{
  "n_layer": 11,
  "moe_layers": [0, 1, 2, 3, 4, 5, 6, 7, 8, 9, 10],
  "optimizer": "adamw",
  "lr": 0.0024
}
Below are experts of layer 3 (counted from 0) of a mixture-of-experts language model. Rows are named router (the router's row for the expert), up (a neuron's input weights, with its number), down (a neuron's output weights, with its number) and show model dimensions 0-127. Each number is 500 + 25 x the weight over its row's rms, rounded and kept within 0 to 999. Numbers have three digits each.
After each expert's rows: "mostly gets" lists some tokens that are sent to it at least half of the time; "raises" lists some tokens whose logits its average output raises strongly, later layers aside. This comes from a sample of Wikipedia text that the model never trained on.

# expert 28
router:516465534511482483462518493468493463466486475471497559508533553530515486498529503529498519473539538509481508509455506482490517546510540474492532508505488477496479462525537448449485523501515512560498502476509519484543507470483491518461532521465506508486504493525457496516517504454491495463526474523518501533524474490513533488500528508512474497548477512495498486520467487527497477469473
up0:506501477493485481513429506500499551509526496532481486516513496487499453491467502510485512505508483489520508518499475513511495516527460562471528503473541500479504530441532525511510477507501495470434460519523492496532483511495529496510512513527468522514478503460516492504476499556496480555455514501460441516480515496503533491482481505511523526475507545547472517474503488515530462504527
down0:462521493520481493528515527509518505483475479452492510499524511485538465486518483541534490519519550539507514543455500504489470512447479501507456547518468515516539535485468505477483535460490478473515467500497514489493540506483497502533460490506534536482515465492456494525516538483463510508472478486512516556503476509513492520461543498519463514520501511484490457504497450513495514485466
up1:504483503485501458499488484520499483464498502469490493467511491493504484476489459526483511478567550544492502515514516421527530472576542469526496459509467482473513524554490477499505527511525484538510522514489502493546496520501495507463545527501517531486492516535472465514482473493492491489503518508456467504507484494478515485543515498493507462505504497482507492465469547474501536510496
down1:481476515461488501503459518485493464474481531483511470472477497478504522532518528470502510526481481489521542504518478463512521469452553458532541462488501533494461455484525519505490457537517511505475540532510486458545498493517498487482498507448496516518505483511483485521488475518502451531523525525502517497481540506523497542533480515509519504501511484490520546439480504477524548499494
up2:486506508533512490514486482479555527513473491514553471501478515517510493474468539462532475500470557494536489468483514470490519556488503513504508499478489489518459426493499545496471491489529522526505518495506466459517472540504503504501488506487496493471501467498500567506525486520491486485469529505481524495446478484503494535489512516446479512489473503489529501489485506469543555501461
down2:489520490510473502504553462489561538507513459478512499496499495490547469423504483562510489487517502509515496452508469484487531469484497520474487509500450527526526516507522506456518515478463493469494471516480497504505542469497510494496484523511507489467504543555484484479516487533508538535496467551526507507517480467503467481513513479472484485524504483516516510528487462541531509495472
up3:496497515494502511501483494505511486515518505498479475485528514471514529505466445483482479458502524523502520518510484445521528443549535491493497488530482511487477503533532497482506508499464482484489504468502503471543417489469515508462536495454531538468487494538465506510463475469481489492541522539527525481514445533524495456527513496491503526509497507478519479545465487476510515523511
down3:537475511506493527503531511518502436489456516489473485474488491501497515497585534496490492520471465463484505488529471514525541471460535455507535501523519485475445507497483505473481454513480489477490521522489543449502495497520492514490484510483471499503569469529489500500488529482486489551551505514485505514491498520506490543511480520482509488506540477533477513460520495529497512507485
up4:493492510516479532507473487487560523518517496533510465513495528492510531494456477502485488506506555509501492483516496474484519508500524436524486533483485526516474453483535495471517450490491522514535493463485508472523491479501511488459545492460508522487499443503477547533503517492488491475513519497516457513515492530488476476507492538443508494509479509487530469487451548440535515485508
down4:524481500490500517485585464534485502468516514444488495503472480470535531477553495549505548517486435539492498451519486521515523468520512503503504517512470493500494504509483505458494457486485487473503550518475520448497536498484482482530517521499476535497510507530521506510489519489502519518528467511511512490504526455482487504511520500497512496528509457537507523449468475512471472487518
up5:483493526491537477508522475505531494524493508493520493479482495519506507500463480499475487477495573534486502490507508441504530471522535474483474498471484497494451472555534490508507498517475485466531528473462474487523509483490507519459501515486536498473515528535482494526488452471508485471552508540518505480493478510486496472500515508492484540490509505497495445543467542417509512496476
down5:512501509500476554491532448450509476496468524496466492463483489491546508457515507502482524497482456471473510447538436520519503491465539491530517518512517516503472486458508511507513433523516465495512553563483512483525537484534498493509519481478506512498532508502494509519495510518504497530542518537499515495516513515472500475516488509460523480482496495540484529445468505495492493494493
mostly gets: " work", " training", " working", " engine", " worked", " bus"
raises: "ris", "eline", "ition", "e", "eal"

# expert 18
router:507417551515468513460494487494498465517521471493476531514561516517544490474544528530489473491469498465470533475468495498536529503485519494483514531468499510455485478513548482444475531483553492510509473532505507497538495503516491501498512503514520484486520497508494495456482501500492470486546473512538492505540466474519528499490530502493509514540467516514528495511512477493506459480499
up0:472514495473511443521496524508473557506475501453483475491507525482501496518504531450526514512534494499490472481498486451510511534502507491508536462514499510473512482494481506502495458526473474468485544500517528510504541528473501473480504498547467525495530493489512500498562505493518524551497542548458484491534512470543494469519508453491483475491502497510493455485470457527538497540502
down0:432516484553554414521501500499520458509492507485526506500544516508502527464513510498493500511445517538448542511482465491520524539502484497497499504557477487534539500505523484468540474519515454468519505518487512498507555520505530501476472527536489498521478529480499503502459503456483503467481494490493498478462518470478486497482529486511512473516498509517505510497496485482523479491504
up1:498553458519478513510472565487519528519517508487549522526480518476500516522517481536518488438509458476543523523517447524487509484519496510506503503469513534497519535475520510506516473470502518529524481468497520512501491498474473466491517473530495518503471540533504510455489495538453516494485479499463480511466508460516502499472462477483502457499504478544491512505448497477487524460536
down1:477465528504495478485495486533497518498506486530412455543525505527539485469543531498442496536489527507494465496508472449565484538521528523491487526495501477492460487482500512460531457511483510560493503497501483490506518532525512502449531499499514491483503460516536464481499478487501500527505498524537478470513473514504522500550468489505526490505518508526501516502501473480491488509511
up2:509483480497508484537528503458498465443493464507463515470548534565476476503473476515520492516500516501474500498505510454500502517485487510488508451523486484484528523511472484478484512465482502511519503507514492489481477493458495518468489468458485513514513458480506515573505492505525500461531510518527432512475503485471562482512501493496504476500523514449478486502498524515531556525465
down2:487502506554488491460492506492517536499497537480515508529487484511519504504444506528441491484506526549473509484508452522547507536555498531492510493532475455504453473469552469485491488481488536544504504459471516505513508505472482536485487491506514536470457476523470498485477477499441524488462529511529491494502500485501527498485543503482495506514518510519484483452492527531514504467480
up3:498541470519521536510570475490515517461466485474495511474518514533502516529428499521470517464540498517499529497489521511465492580543480524472483464492482481520528501500477511535483493475476494520495485459516528507478499494486497504499505495487521542503486471490503509534483523478486582482512481495533495490512456499493515466539476500507507512504506481471484499513502496537470484508447
down3:493508518528509474471507473481458479514499508524536527525487508535499506513475519496439507465516535542497495526518507522557447500516496490485535487506474529499509497477497487522492515478520446531487553457503518473494483488526486541505509542511513495472477515494522456531482494472493499514416476479497485490529450524492495489473534465458485547508533491478477542487501507506493514493520
up4:494490510487530530532519513487540452457433501495493504457518532510497522509470436486517468475519504524507524497496489455484505499529521508512479475502479508466511499531484511443542498470498494486523504520510488493550496537468496532493505516517499525501480535494491531483531490520483485463538488562465481526514497544479546490496530478484476433509509501538499487482479514473503532482495
down4:525520465483520475491529510460488474488522485556538466484565515506453533466486526547471497485519514474486495456500425501511500536485511488499518511502509492484486450472524539494517496477475530547495540511526528458478475536473485514488494502496503533494482513485485473502548513472500528484450501524492529470503496484483521457492527491482527471489500495508487526481510515516513491498548
up5:544479494518505494507511535518498514502458516500522496478484511491492527492486489499496482495502489507509510459493466520486547538512490519489500442500520430489479506472511489497538508508487501496526524482476494497547506500491515552484517495495500508500491479497532505534539499475507469484536508518484483504481534449531536494513508548510474461518433480534445496505485494463548566434499
down5:510507506517486492472488465527512498523475514476515511524497499523479493497571480570473493515553492496443464505494529537501490562480485517504474488476510499519518491510470478478471509487437446508532494491449449524513563546505532526514472489487536515460487509487536490498489510475484505516487506518530504509501487486453515529501506492511484479540527518493488463500518485519486514506492
mostly gets: " (", ", ", " in ", " on ", " to ", " January "
raises: "Or", "General", "ody", "other"

# expert 11
router:495452517480492490475509528483455471474478468467471531486560532536513504486513488505497480486519540538482539489443499517506512514513505522521525492515533480466462476505530465450505525485522517504480511503503492495531518507477489522484523511484479513514512482476497506492526528465495486478527444541504496529496495476527568482504553521522487499539473541532504481505459481511534498460473
up0:482553460474487502470521533508510523554472512493500502471482490484517482503486492501512494513487444506482467489467447522532529517542470548515504491477492544496501536515495489502505482471522448506475535533506539509526563486463509530504522546476455515498491516480506503486470494523498491470486516477476506516469502510531485539537510478505488505490502477500524538458519506479546527551481
down0:474422494499544558507534487527461476490503505507476502538511494473513475505546487454549508488495515529473509560496511495498474515453519472498492511536551512456447502490488477495483509501499499462511510476498522483517474511472520477525518522524502459510511441494497459521505511494472499494537502496482476532487507545482477524507511499572514517472500477514472526504514506493509504514499
up1:504492448494488511505456506479534525508461503502502498508489497483518454488556504494582488497509490507512530490481478557457462466506491528486515520513494542517492540557513508513517487491515454496474491539481521475478497469491515489505535499513458497502499544451495490474474482527508486502531479502510529497509486535559490473484521541503526481476514459511479501499532518468532510519537
down1:499481520530503573528482546521473443491476479502492504487418473466464467513503534468524487545506460496537504509492537470482508469489539487497483494526529482481476472533560498485492492501504506510494534496518533450487494499520491472508485514502467465493498463537478510491504521506495469537492487529519500524485476537464490509491514504534501526479548472488483481531512519491514519502518
up2:483536484461517466532477477499517538500443491507507512489450509543534505467489462521532486508460481530534525507476497507449507495502476514567513466462501510525526486508521493528487519501499547479467499558492481512467520526486503489514477488495506516508509570503554505501457497519530533526479470508469518504488497479544477474476477499516487493495475515524507494461516507481541498480481
down2:510457575506526548538454477495519476545495500495489501504502491482473493502552510475513520499486461456491539472483527435498508496494473524459478471495502484501492508520534480487452540531491509484514489453457514509499506528530533491505477517532474421528476487505521518528524499525522455535514507491500463514486532493490523508491481516501493465519485529511500528475518498496486499506498
up3:488510497489478522548476470489527499509527500520455493532516524520469509542495541491499527535478491458486515469502485457500491458471514507446516480540512472468512479525477499501484504463480508500447455533528457518491514490497489506522473511485479494517500493480502521542479476542528464527548545539512462526516494461502530495487495517513511474504504529464493480515504540509454477461534
down3:532498510486502442507488485441486522487514501476501511501477506481500464499467484515494499503478430470500523502487501544452548525510488501527500490463538491477542503520480499488459471506575560500457507503495492510513503499505472487516503500492494549489502539507500549463502505530505482524530529476552479505513460478460516523532485489548525505517453503502518473520493507525491510503496
up4:502465508519501504511456462506525500510530494524500504489516510511508475509523531502517467511497558465476447546512550524507505489511530475500492543504460502503483484514534490504524490513516456521518510484456536466515493494555538523480501490513547477458483454527458486540519548493508499530492498499498514477488503537498492503462473507476503472498515474463440465541496487487535485469478
down4:525497480533508477484518476500484484533495480479499547482469513475477497464473502537483505487515529498574476485507542529482486473523498498511505559502448457520520502446482502532514492477506505531489505511548470478505486482475508477496453455518499502520480537536464495519530528475535527457452505514525510484500519501520478500452524497494541452533536475512501499518473496494520499504497
up5:486482505521515498505541510493517497477486508508554480519446509521561530510517477482492499505519508526523508494495464521475479523553468487516511504494518474511467487519505475487514494541493518474527508473472507473492529500484516482481488506490503486462503532543505506449459527456463540472512481447564494489508493525542487502438490498508513532488497536569527495487488447495478507508504
down5:463532499482504533516508513503527515519510479504496489514526454517460494494485505476493500466500548539498486467506514496501490449492514499454495523551504527522485480523548539500479531467452473532526511520471525560473521490525476521490453523512460466504543446470521477526520499505448481484517528507453501498491537497449512499501507522478491493504518498456517526539497492513508506478500
mostly gets: " mi", " miles", "#", ") in", "]", " km^{"
raises: "Professional", "RHP", "while", "arly life", " Location", "-year"

# expert 13
router:534493499484479498502497508521474488482503467475480538451556527512500484463510505544469498478494516489454520493436513502527535475472519511519534512473492499488490482496560451455491514481499492499487487487520489508542473503475466526508557481488517535511514504488495496495539491502461474504511488511554500528542500491525525510495534529523495485517429508535501484515495489526545454481486
up0:506498467483510513481511519484526500494521520503528500486483526530515533494544492483498468518503480483466538464482495522481493502503501494498481508490466516509505524521455539496463533499541481454497463494506532536469517465464490525491460484506453534515503484478519521539465453532537510509496495551522507512436498489467555490467481482498478484499513477498549546505530471492533545502537
down0:542521484507485491511484431511472484520477531501554501532515552483534493476517484484522514509472484475484547494495479471482503451530550510484478543494511484452470518502485534462490502506494491479503498471486482516533511515464501513520478481442467504481518491497521504475491460537465529504498472448538501499530467492531520467526513468490508521505536513531530496527553484504506498518490
up1:495485543524491501484522508497528480517476483479515489569460476510525509492501534495548493491528524494525487518512469482503472533531484489450453506516508464509481488551460500533524464468516538508501531532492476507485499549527517466466440523509492446508512506504502544542486486478515542454509500500526473516471485492491515530499509521513493503504488454491511494473499485478437513485491
down1:477477525495517494482450507512500503502481500486548470494469491546522517522481470529519501477501505556507504525490495519449499476490501496489540511535472507485526475509488504523504494504559513536535551514462510497491496502521451495502519481498521481557532475524487539522463472506475513511456505521511517490490467477511561485500503536497489488496480477517482520466443512488449519468443
up2:483491515492509484534492512487517461502536547524482512509474496508514526518514473519505503511526513520547506468529486472491477518509511481486484482540536530514475510483497536501530520509522517485495559495492533506493523515507539476474513503557463439503522481498500546465481498501524462461522476511452458510474538491483501482471496501479460443507556518517487508466484481463506531466460
down2:508532511470483445515499512466521520511503442535514490513501495500494504517484536492495523494505516513533474508491501490488541532531533503463509486485509501546527478536475473523473518493496520487521503507469519449522516482492524508477559528525506457516494502468454539511496523487508473445505507463543509523501507490478430487468520476481475522515550519467457522509508451527508481479512
up3:518493500452484489470504534509499503513530522507485476530471541495536491469478510488529518532537462534510534524493483500477496529514510517541522495496477517493473478503450532503549499473512508475471459495531471499519545478519481474504495499518530485541481532455506489510512530519495499443496494550456494486463513495473546477519503509514504465494542498562492492442468491467503520497487
down3:540450482474504518492526500508515504536506524526510469537521540495473504483504493485504528531506487539457505538488513470504518446494494521512520494524517497490522463547509499489489493496571465498521489467522514468525442466539517486485465509508534448505455498486508492547532519483460505481504501468515483511509516508498488512458517477499482508442482471484466501484522480487504462522550
up4:439521470526471488521467502512491514555467485476481495491477516513520512518482446498531488538496490492512510455490490486473483498496491482476517496493514498549493530456459484478507512496499503487473511514462523506511544454499500489498524511525481542557530530461484491476481467498486547489488496505474548514480544481530518473488511533504489464500468489557468540508503469510477512533543
down4:535527478478516517547541509510479497468480505444529499516489499499532507495570502454449474496461482470493497514514518487531474506489503504500490520542484498509485492454505486510479517504511510459518480465521510467493486494501519504461509495475496461485571524517500558507498460490571493478490499459483499537521493501470487466514529504524506484491514524528504483471553482484497535525485
up5:455496513506539510501499514490522478545475498527503486501454520497487509531477483501543447512502533519532528476496481467492462493499466445539451495522484465549487497516424535513497527504518482491506530503525503486503519514508518513481477512490461442474479501519456541494514491498540492469498482541451499498483502535476532488497523522472497540508522502483496514474498486472494537463501
down5:491478511470488524472498478507536516540492484498509507473547508535520508531524519463481502554512460500486494544479516484505487504509474491498498510495521528462492465513469467533491523547485519494531485460440522477548489446449496482479504485477562519550504473477500529469489464523487494487503491474516485567484522493475474457505514500516468529495497543485478490516497479508511510507512
mostly gets: "r", " Bl", " Gr", " Tr", "sc", " Br"
raises: "ound", "ight", "une", "up", "un", "ack"

# expert 14
router:498449532510492498473504496470485457505510465479485533513538518526524498499524495531486489505539532494478543505428515510498509521520517487457549505486485511489469489533547452452467535501515498543498514475514526513529520482489496549492513516487489512490526476522452494502498539473482487525500463512512522545511483484506523480494538512463459515535493517519496460507496462529506464463480
up0:508563483488480516505511511549522522511501482480513519488476465511469496462505514505516515481529490539524484470484500460529549522438506507517526493491509508505531513494443524484518501476488517477526489544494480513514509501478485461489518442515485505480475507436481533485527492558506530479497513526498468461493513499489512507500515516523491474482473445508499542474520544501507554488457
down0:457513485515482493455490491505530533470494518471501513485488539446549516511511544531498434501507482545497525501493498487498490447497476512494521549533456528505504482451478532499514485477502491527518478487485524542501505529517449540517491510492478525485471500517510500465521475523459477499452507481502521485511511446467520498509508503496508465514476551504491526525472542485491537501478
up1:521495503531519517503520493455504442476505512508500500549529510479483425511502535488500519522519486502498530515519475504489500514516482466461556517468503541499488498513520494483427495494504474441487497473499546513465475462498475533505562521524463498512497523471475484521506515490505493523523470486484553518489466475499516534489511480513526483486524492492472530517485467517468470513538
down1:513505488507506523497509518511489502507487519460444553543478483496491472502451478476530527514461473513479502531479526459493506500529515521509481460462526510482465514535534501500424506489503484479507455508450511494501462478535571504468518513484456479520475514504462528498494517498501535521524504510519506485473500530513479481493513495524488538498522517517513494481566488468463514519500
up2:513447492502490473489500474500439506485495517505520521476510506507558465488508504499533508472497501455497529551513550501462508485523519474472475514504509493489499462483516500492508478488484508517499536495471500497505477421533491512510522472495538509521492468526519486522514516468507485530515419527513540500440518520525517498444502490514480521517516510467482513554525489482461502493514
down2:496483462483490491520489513439489489498516475478460468513528502571479492522458501506462474486499520463527534466518492490494480528552515543490513506490535488469488526503514517528506475498507514506427518523529483467502503511523499455487493497497513538494500526461493546482513510468556461477512533494510476471510537517498486495512487490544503500498551501501553500519523476485503468464525
up3:501473519489529484513512470467490449469474523529521517476535515506491462512472503459477498499508522480490466533494528532521472540474471479495500472523487487480534478452499522483512472470498497484490515439471532480505521533512492522500505462491496479480510503501571551510508506501472505468525514543521529490473479498516547490438504497554513489529507497470517500477529500492500538528457
down3:494477513511456473483486507495491568502523480482452499480467555517506487500511467490474485499510519483535491448510483492516481504522518510539524449481507480463488496550556535519477520512503511520506525489484503484499505488517541458504437526496508504469537507491531495458520496475516506471543511517558473488506488490464461513502504497525488496534505518517517477501553505552485479482472
up4:492539510465486514520478516516550509494548501528495493487484518499477487497473470523488504498513511510527462500494510516522496527477475513553485457519540511475538523454435527505535509483499545509516469486496434467526484517484457494520518465477475498526495479487543513472495467568487488477506524503483427534527494471506478507508519504533511469512475512482520509494469497490506513511488
down4:453494484482446487451529530514469517487484503490509518490492504499504518490519541503459505461482512525488484517537468499516474459470522480530517523485490464557537479523455478461481510499481560523486482499475506553497528497511487486512467524525508518494488493523531468485496493455497495485460519504539510512499497488455544520540493482506492507528518481483484531534488523551510538513454
up5:518482501482487486504523514511443503477471478464514507502476491450500502479494484518500527486504473549507515498520458487472535488501495527526452493535521454470501555483543499520500523516495494505511568512499490487501501556505527479467499573496513465497518510562523536457494498485506498495496534498493474471489499489539544485559498477523522501501472487514503480496515472498519492453477
down5:532504528508514538493500514542503502475512476498511462459524482473488535507535488481504499519523514525473504447509540493487474499459553528488486540554518493525474502510477517488550545510495471486515515480484487501502509489507472506511529449550534499533494476493498462515511500507479478532505501514469454461491472504492498513488473534538503470499455482508464509537481483482544479468439
mostly gets: " JP", "/", " p.", " comm", " −", " em"
raises: "He", ", it", "keep", "This"

# expert 4
router:488477522507492474469478499479480480502507513425481505467513531500504496458460545503513506497552535520489505510491507484492496522465555521491535537518494517478492493497499501456506486502519506514496536496507550519593500516443505497483528516450529549534495456476484504500493503479488513465519480499517494539527498493528543490454495491486487468523486490509478500489466494523466508477516
up0:481480526508505463531465498477533515424459506494469510525558536513543510515518494519465518476527521503508505510489502500523508521499488480485539541492504522520474513458516485550536503476482530486466481506486495471486476441503532499535495543538480504459494505488505487483550472525506485506463506496463454535492483460515494471493510522516482470522507478522480511545466498491483503507468
down0:470476538514480451505438468509521487477476496516495498533493462517518494509532505500506519488497530475509496517534500499521498499512500502490488532482509467522501510446501477529520530514486506474477490478450553484534487498473489514551455509505488477445493549490521532480528471505424494514533513536439491476497519488506519498483482503483520539536541490518498494547504501510471508468522
up1:528486523473492487527516504501506531502448470500470483560507501453481538492530508511467501504507504556488515533490526469479497482506530485477540532487515494488515496494529513496522492514525532494457538441468513479501517503483529503441535492517518462469484502525519492520470492494478490444525525527512523531467502525435536516522487512501449529501524479527518470466486515508471503494483
down1:515533530536497434491505517515506524539487485463512476508498522456477524504455511462543502497485524496496520498497488499492458473492529469505479471489512511513527557492508547510508482480492507505479513482492516533496507498516469495538497480504462500495504474507473496481480456489469503488553497508484532525468511556470529463524492503561492511474505465450488479469478549516541519519547
up2:500535527489505533514460493465477480463503501502511536463470513522536515549498528480482514506474539473520534492487493499486505458488535483479550502490440472455491523480534495501490480495489538469494471468510506493518448465476493517526493503492544476475491485461491544499508478505496473534474480488469499509484518507492522557477481523538539493504440518510514526485500548519536510490522
down2:534526439439477548528513519534548476498500525510523518500488503508515516490540490491514505509500528478490528462483478497518515477493485482478489530494505484484506520529484506472525493501452507463492461477572517497512503515532524457457466511474512516467482485478512470471493511465480483557493479491516469479528521505543485515482448507495528458533510471499492546494480529522521517503489
up3:499464478498493489496502545490477503538478491501522514540486523544473515544469484488495490495454491481508508463493448532494500498579464462503483501522563478505518493505480514506533498512509517494500489511505494508492424541543525495473476494467549543549507510484515464535471481495516468481533477496505505514455512490513500496470501504484490519518489520485550483524487490522465496492465
down3:492522475513511521500524453443538503445516530517485528511529539512508477512500477521497443535501488524500531506488530476533507474529505444465473525481494455472566471462486481514502490468504511546514512525507481534505457485506486500488485492517475466503488490487543503496496464509487545476528507489482494505529498487538521472486501517484502524519549524534473494516503440501499513487467
up4:501478515514502530490446478485516486526514512475551514532523527495473476525479469541490525486541544518503516494510512497495500476518472496467466531486512494531503515556490476496509497508550508526447498506507479513519533514501471500497459492512445524544543458504517467513517503496521496462488489480480439536466498464455493507489505484498491482489521498518527436531502512482509493516442
down4:498525515518493538503513501460489509489503484527509443525486518479466532464466499512531484494538521473493505509530547492524435467520492456464466501513456485491558498465518516479541523557491518500483473424497506522495542490500464488516501528486461519529515479527492511471515523514497519462519528504513479521502478497493488537487502472492494531484490482508505505490516505455535539474501
up5:525454510468495460508526510458481461492506503461506493524487493501504502472575471520474488550474481493496492504477513525543513530527509494490495489530505444501493538477481490486489497490510517479515500445560547468511494508499486501502528511495476481509509481555452507551481519523499481504494512491523554547531473489463478495502513508521476452528526492491512505467540501522482508516468
down5:543496471490517472462506482459446549491472458519482538524495490511528487517433460508474491484464468516530506476475497504505531484497529509489549493496506473521486504515477447518510469448520545454474490499524488511495489458525489500459478548508490477496505528502506536492519541538515497525511488539453500476513505523507531537505529518484491471503488514474505506499522504525524527487479
mostly gets: " design", " represent", " com", " app", " list", " term"
raises: "ing", "ed", "ing to", " to", "e", "an"

# expert 12
router:537470515517478492459529536471475473495475461478490523505538535540484491487514499517486489469533535510465521497417482514499494545516498508501544492505506489482508489510552455470472522489522515545502515512506523490534500491486511554450489508505499540479508504508506511487490529496481486480527475521493486538500491469533529464486515531476458503539467520498506447515491489533521496479459
up0:485506487491492486513510520507486492501463491494499514474522483509488496577449457473450512500520524519498498525491529482516504565505504510507529477487488456495484508492453513505479498500492482569513520492490486522504518507523479536541499511515467519486544442479482542508517514493440503497493528457517458490485447479512518540555496467496518517514493494501512474495498475539485490545475
down0:449494532515491490518521500536497461498576495505511497476558517451552539500527479526489507466545511512495502518514507538506556477494486499489529463479483509502519513565518522472503483523483501519520514444484484493495480517508518490485471471471535500509510544513511471503456514466482478473485464478493461500527494481505502525492497483528493507517475516484450522523489477539476482527494
up1:537544502501491542490500480433465491521499478514487513507515491498503452510502580500481521507542549508481475482486520499422473551508485513504504576507517514477496499523502497501478492488457497504458479488526481528468500495495490450507535525520505481502505508531491504498506532514486537499492487511511535501522482540515503512457506495530517494480478485509546494527511473517474499467543
down1:526510493516484528496520509521488538479509474511518547504507522488483491462474532476490499545518548493526493478490475491435482458443501491516497528527531501550491478506464495541488463517477479470518538472482551528446484507493532525513482469530519496521485465504506477521535515485507489515493491490496511482483510482470515508513522521490500520509518506471454479517489499504405533512483
up2:521464494529507474506523567537476506475516542501491497537479515537506573491491415488503527491481456513534525538520483491542523472502512515516500458513503479499507493467508502496560515502487503517493514493502504478513468491493537470489517491504489502451476513478502505495519513495530461467507481505495425500514539463487504502531509494531503541509502525518445503488505500491487515532492
down2:487476519506506478462486500491478465474481517516491449523515485513501526533528481539500520447471501500468500531500494456544492520532489491502494465523477487487525493507538502457551513518522491510501517545450498538551517509483497467518519476520476497505525511471523518518431491506466495510481532553475496492481493500486500521458458476539479513484513515521549490523510512538544474499513
up3:513486509525495497484500502471497488545569493496509500516472505526486538455525479507509524487473480485526497479510492462505461482507515475477495510487435470535505505488523500519565478492506535505498496516513483520502506490480484428447518506489522501468467578468468498497503519511538486510484501534509529502530540495523512490505516499485477524477512516497448538492536518508438505499527
down3:485556464469472465508440526507467533501464498525508496509511508518450454506500516500503507478484539497512486489487485456517476505512507534525486535563507522520544507498455473549530557462482472493475452508513485545494519481497510471545488476491518513519502486486530521522509510512495500517512547503464509458453518495480508497511487500490493481500473528526557478489489500526493501481484
up4:494493496480523541499506462472494483533457490477551496458496493477515464584485515505502443562518522515464514503481536514477491497467499509480511503492512480508505480517498477499420499504496491476493503510457525502494512516481490544507512487520486525539552441526529526533506518541442477530523482525515538498500490487503519489501492510488500476484459479482502507506500474507512484476502
down4:496532468511481539509548474472556494529505505527493519501493490485527517478498482502518438504526481502510494481485521560486523481471483502490526480484468479495507513501507506481436494478522486520508494453491508491476429479508533550482467530507521493477514500535459464458509514475527528452506478473529497513529481527485530513523535501518542544509512514485486512457491512471477531496508
up5:523519489551508517490481445483479503565519465496532512491530508491498442538496567499495505520516537499470493526496538519447485514445483461464536540462478511500510462539523458493461499494481481480474495510495490538480517509468463477501532488520504485512506484490513501522480544460509509522512474493514518499513481507527516492460503509476493494516463497505507473538496497525456491488525
down5:486537492490466529520523495486485526496487480555521551513507514517505476464506519481453528528502531511537461457476503535451508507455490527513502489531523486515492496521458488535475469501484495498509483478490516498449473483503510515495487495504581502454532456544480499476521540484514542481532494478513488514496524503478481486501506530503523535517515495518456506493515469479436501504492
mostly gets: "oo", "ao", "uan", "un"
raises: " ===", "'s", "’s", " ===="

# expert 25
router:508460533494489494473510503470522485493474458477496539510514533523519514465520523515489480496540546506467518473423481498500536517520520494489538526506531498490477453502515466462496526488521501517506489482516498471553516495490495530458517496480502531472491467523476501492515526500479483486500467503516513529513455496506520479472560536471461501554467510525495494496478484505561513451488
up0:488503561553500491501527502485512508502507457520474480490504513538464519501488490505459486522488470522479449483533489490445497494522520530489490505490540507518503454522519529488524509499541462497494453552511486486508520513494522492444490501521559475511478528499503499499520464498510479498487550509513500508499500480453494515461470460524499515490541518493547477471473458518474506552524
down0:489519480519487532483534507507527535505494507491464504529494472502531525509474519534498468525508479549452523505503478502471458477473525512515515517485535510531485482504469576552511523488491470514537480532528491470508500523499455492473527507525513501489532474509497509510479515495466506495440513474456472487528450473462483488492540507470497511472531463512488526503484530506537472480454
up1:501489475474518472527501491487489514525507470508492507507497523503456489498477507491505517532495473538525515474527453493529500502518492541506480479447501504496484529516531507484507501505509516472513548525501512435517512520499485492513488505481554535492565539516457499516514529497550486490565494465500500503482521498539476482533512497449511455522472458503546468483451471505498479478456
down1:514515505516466495458483482516456488490516495465542533502483477456491529494466464464486493493495492506515518517519508494504433517473527508525489499496575509501505517522478536505468524530480444524491477487479489506511517490496495465493517512462465458483535511489525506521518538473458492495506513513474498491494449492484501525467569533557525506554465501494499542508505505515495513522487
up2:447497473499501485490529484463530471499522480498466449521499448479552534541535504498523506480478468515499518511500490495493481516504532481508513503467510513541501490549480511488516494479511485512483500506515488486534546488510528500497480495452466451531481505509499481534517491556489489497473533579493501510521506525475485503486480503525466517505534546523505531498521449490489483554540
down2:491495507516522491520500507491512507556518462513432462509436478519482483483487556491518509512519514516474503484493452471502488530504477483466493542555539490473482483520513490565547494467513498484527509465521521466499471516515479469523524499521545479496482496540463502541530502560511533506481484507492508498490465526479463507507486534451511499501511488491482474478509496481509495492483
up3:513512537553483495502471480505530521484501499524467492484502501551496500535489466531485502520507470488521486528519504480485473503473499494462504550493498515501526500525485509504512470450481520508485442545539427498491482482491504474516497520511514491499547460512494505448502444540489482515485526488505477554512452501486505502506498456529507501476552554472523494525543479519491482508492
down3:479497492516494516478490491486480563500526514513471538521518500480504531508462532505464491504515484527507488444547457536459503486494498505447539533520510494500463486507508530516493485479484488503490500534504484459466461525523452544493479499564501511504507504542546527493511492494470501546459481508451512515510431532495496510518528502458502499482512481537496513497482488512512486473476
up4:496542440440497505504500539520470489501495503538552488473498475528498560514501467494479496458478448511489466488495526471480513523498524507505531515564504508490521506510462502506504521465526481517482446512485455540490505510486481486503490461460476497510502465464504500511521452521454490454481529528521502494520532507503517512532455452521504506488524532506516521505502502512513497481506
down4:497476502539507542520493451524498499499497515477472501486473515490484526530520525489489519529525433534492563439469524443503507525520523474480502521521531514476500511517506489471528482505470478520501512541512518459514487513499504485508520489503545521488513489492470508495481512463541531539482493449521526522495482530527487492508500509461449481458477473546491493479467471493539485519520
up5:527478513517504501482422468487508476463498500499503512501520514513473492493507494504479486510535587489528488524510515510468443528500519495528493471466480483519529480504483500501479472496474475529505464514541542528499540508553476517521494492493510456501484468547552509460440489477439529511469524523478482512499473500492486534476494494524474527497496510481479486511474500500491495510525
down5:521526440441497483487494535489524523528490469490519477500509508506516510484462471508519497502487561475519477511487510498483499471485482522537504506495467477488502488502506504478538480475477554522487485468538521496488480497517491503507538507516535506519467488506506486464522437528528483517503495527536448498491534523503539448544497492438536494487529526495466509481455484485539532521522
mostly gets: "On", "- John", "At", "NF"
raises: "ly.", ").", "ions.", ") and", ".", "ence."